Weights of a small mixture-of-experts language model, trained from scratch on English Wikipedia: vocabulary 32000, 11674 steps.
Below are experts of layer 7 (counted from 0) of a mixture-of-experts language model. Rows are named router (the router's row for the expert), up (a neuron's input weights, with its number) and show model dimensions 0-159. Each number is 500 + 40 x the weight over its row's rms, rounded and kept within 0 to 999. Numbers have three digits each.
Before each expert's rows: "comes after" lists some tokens at least twice as common just before its tokens as in all text. This comes from a sample of Wikipedia text that the model never trained on. Tokens count by the router's weight.

# expert 74
comes after: " a", " the", " ", " \"", " A", " The"
router:528514543463542518549429469470422538469525509434493588507505542492531472525457459506531488411489449431574532538479464430507473558477562530510542436563516534478469460525480484548446507464478480434519502484516526534402465561486525478491462528466511421513479468482534505527449544576514495514614543525552472508469544464508479490543564440490490509439418506425521550478440531432507506451565467492449511515495486455459443436431506471515513439483500448485445428415539470524424411526421543
up0:487475470508509488459504463514526488554481525519509502477505522463557506485449521470465497459482456467513532395554537473504529526548567580535528515504482498398516491539562476503416508511507585514484451527505516469454567520495525585504496592518509511435551518514543537564589503466498547557571537500524452478388527512415443504529503552558539425470512473498499530594533471470495511472514496459472540506493520503494510543477497486474462500584503528463512446470594464553433506500486445
up1:558484470456546482508524474477508430563453498493428479519543585487507472534541523503518476519538549479516485456534420523408468441544532455494519492488519420448505476494459488434493432426521461484582530462449574535520458410498512423434488559512467481482516521458469461514482458492545476456591473514472440480499550507558482532462547538535465548518529476526491484553503434450492515518498542515483474498498470503442457498406495539471478536484585462542424552579499446500461510569484465
up2:498474412530431513563452562426481434478473438503579549523521517458472480514484477437527513477459470488531433545418459486540528481488507517486490525523496532506456407493588480477472583464513473427485517520534459519452489494436447557481439461517505476462542542461494438507457517470489501489520523484499546502518503510443530472402468513523488438551488491471506498465457604527555570468461501544454445502437481561560505533569479475490519479485449489476536530439517582520556459482458486
up3:514493541422497545513471485484509474500459480489492537526521535464517562491516532491514432472449456472460507482446516501476503429541507524412505554494451545402507479519495475455476530552448440462463471457555503500554498455482394507478483549478517495525426550539470490492446416536532402502571511474430430501506535528539433529410468475491507511521492473432531485472559484510538474535504572474533518518505494525530521463429449459573515499530451524506511453504515488495552545467492513
up4:463450441434516526458490491439516551574484590530441541532509492495559471481570512453500462539479523486464494486506539468450472488456551505466520416514526553489501488539494482477510464440490459475449490514491375576434500505545546497505511561513552479472483462558556588591513455469570519497486527489510562466571426571529514535512425485457472480548562479534484515563473428470564455533514439526515451464518482559472546517493489427495479496533529415492437511484506574490525537493467510

# expert 24
comes after: ".", "\n", " =", "==", ")", ":"
router:578486450609483505489466438476565511479470546561541507510534532434506524483551535517557515488518514424414486500505485512526515476554479483494456478510490544576584552451510426529524467594510454530550451524453481529520453540582456505542502488501455511434507546511492529524484577499447455466558529527455533458505473478435515502476471479509477543480543476487466514419484455531456564500475485470533544426573491547523510468505539456490458533493440470503500512485493506503516522468464511
up0:503466447506516411429462515508504523620491531475422491548491498505559588440451462492474531527462487479531455552553518486522465530513510510497530518515427566566528542528484531428543453461538472496494402513432443456469504563390590486504517513537494480485539474443417516570476489512484496490424483520490483435493543508492531514551472500523491507467459505470472524512459522564487519524502579463508492473478534473541456435499507519501443435432508442407502455560464540537459436401448478
up1:556558554479413462462518520487527495506451538493565500535479490494451527488502536468483486473562535516475504491478498494545545472518454499494474553447558522523484427499502511537511546509459491506479496466539569541501481519440504509535538485548514484466476452496538585454565512476516426403425477533510475522485497585477554491486497513464473503491525499585483461433583498536455485466450482510511538458562519470501491466487527525479488413531479536507415516499515594424525520580550484
up2:539476444455520564479508521525421557557476490476556502470468525513538473506510505524467540534503573440581557552474446497432478505462509549535547550457485502481559491562429449510408506491578493504489550508560552496503588458508483448496469469489531478533514515547495474454549468535465474537450527526563471481508479521565519530472549544446499515508545528480489475538571504529469470512512472499487483538476484548484522492473474491414493486470513488535539379537451500531509573526543531
up3:529501529466558492451492498457462507515490489516549571504532516484501467529464527583468512562540389527520517471494482435502513523470508482541474505460479562558429509525507509443543484496428567518494511545486501528543571427437533480468486516534455483452538529502446534491559464471505517496554511473513524559423485493514519518449548490553478467487547489499481510440513465441448525543494522445530541518476500469566505549491465523469549452435543435495506501557549478450568408483563528
up4:439515470556534504557520568550504555495457459510466548582495446515557401512513542540564540480492507529408502446593530487519554565522460476463502524488450555519499473525569472572586521465473540502423561455541529534484516450483447544546452476493526538509450511499452533444550573531543531425484478534501484480505499581522463552533495472439465548468504504568468542441470500430488519458479472541514510500577505577494441525514488563477515498450528459520481437555570486535545484480459545

# expert 62
comes after: " (", " \"", "-", " ", "/", "–"
router:464569515431562478519402461458550534433554491434426544492561528477574468552524437476482471449562480419509528362451448420471478488491461525499492480580508524527543489527484528487564491436435535446526569465484537589465478561467508472448558545457462519526481477509468490524475529463481541503502495448507455503458511471586486504449445483486478451500425511496536491540429432446578529450499536552555437462494513482470466572489512480539518463441537520498530394418520534506471459565485486
up0:434519479495512494526557563482473514483474469476537406436548494556493524481430566575468548515540533512509481471509521451499501486529504520490442478505511593451530520547527517563515449471506524498520484564423514529522409522505495534490584544490418468484542473550503489551503503487440470512535499515480477496527447493507560490496454520469512447501604425487541487479479486497450541486537508475464501451480407513529486577513456511471543479523565529518544573457506563478488575413458575
up1:531466489450518537471454530439493476520498467441482578483516499503430545442529459521440531572484476500480489500471487577549492539518487505463390435492526553436461452559421509490515485493476485533470503469521517481564506465508509463479518516534508507500506455543496505493514457484546432500558542478446603522547515471458477462475476479479509459496579501480501556542478498529502453455472560509497520493568496561464527498515494492405435492527473518482503451541514529480537515523485456
up2:481500547544495440512470531436521415483495507543447434475513552536477575465445431473464466492476538499481477491493529488467471469483425486481529516508539479561562528480534539562599508482456464463532494533494484542490437432519518507513532501565463576512507478494439521408618510490500470476488552465485508530422534468504428458511469439511523502511468481584539447441529413540492451436541525579546490485554491578571484526462559511478575563538517486548556549456488481472568469500445478
up3:536493538501558461561480551471559523541467528507479480537515542520505583576478465507533500464521483493525479421475527490546515514501459575452412496501508407537537522499532481506493566506464482504463452524536580542508421538472505467446486415544450472457536525456488541472522500511523555582428542582480525500438533538546526475524506527523539534523503443485533478586482482525464461506535531543486523494495560429515443496513518446465494478486564524400450503432506476512487510523513435
up4:447506473589509418574463521483550525562560420419536525480488451502535452486503482560487516507491514430440492501469480467503556434440524528514504504509476425526410497538546563499526498459479502505496449440448566443564551443550548561494478490522462494506523487549537478460491512474515495479569529476475434520458461529516457503497575442535488448522524522500567522519495427505453466538492506471508495569504488492525506512476506524487549461524521520567482454573510433533467523507524504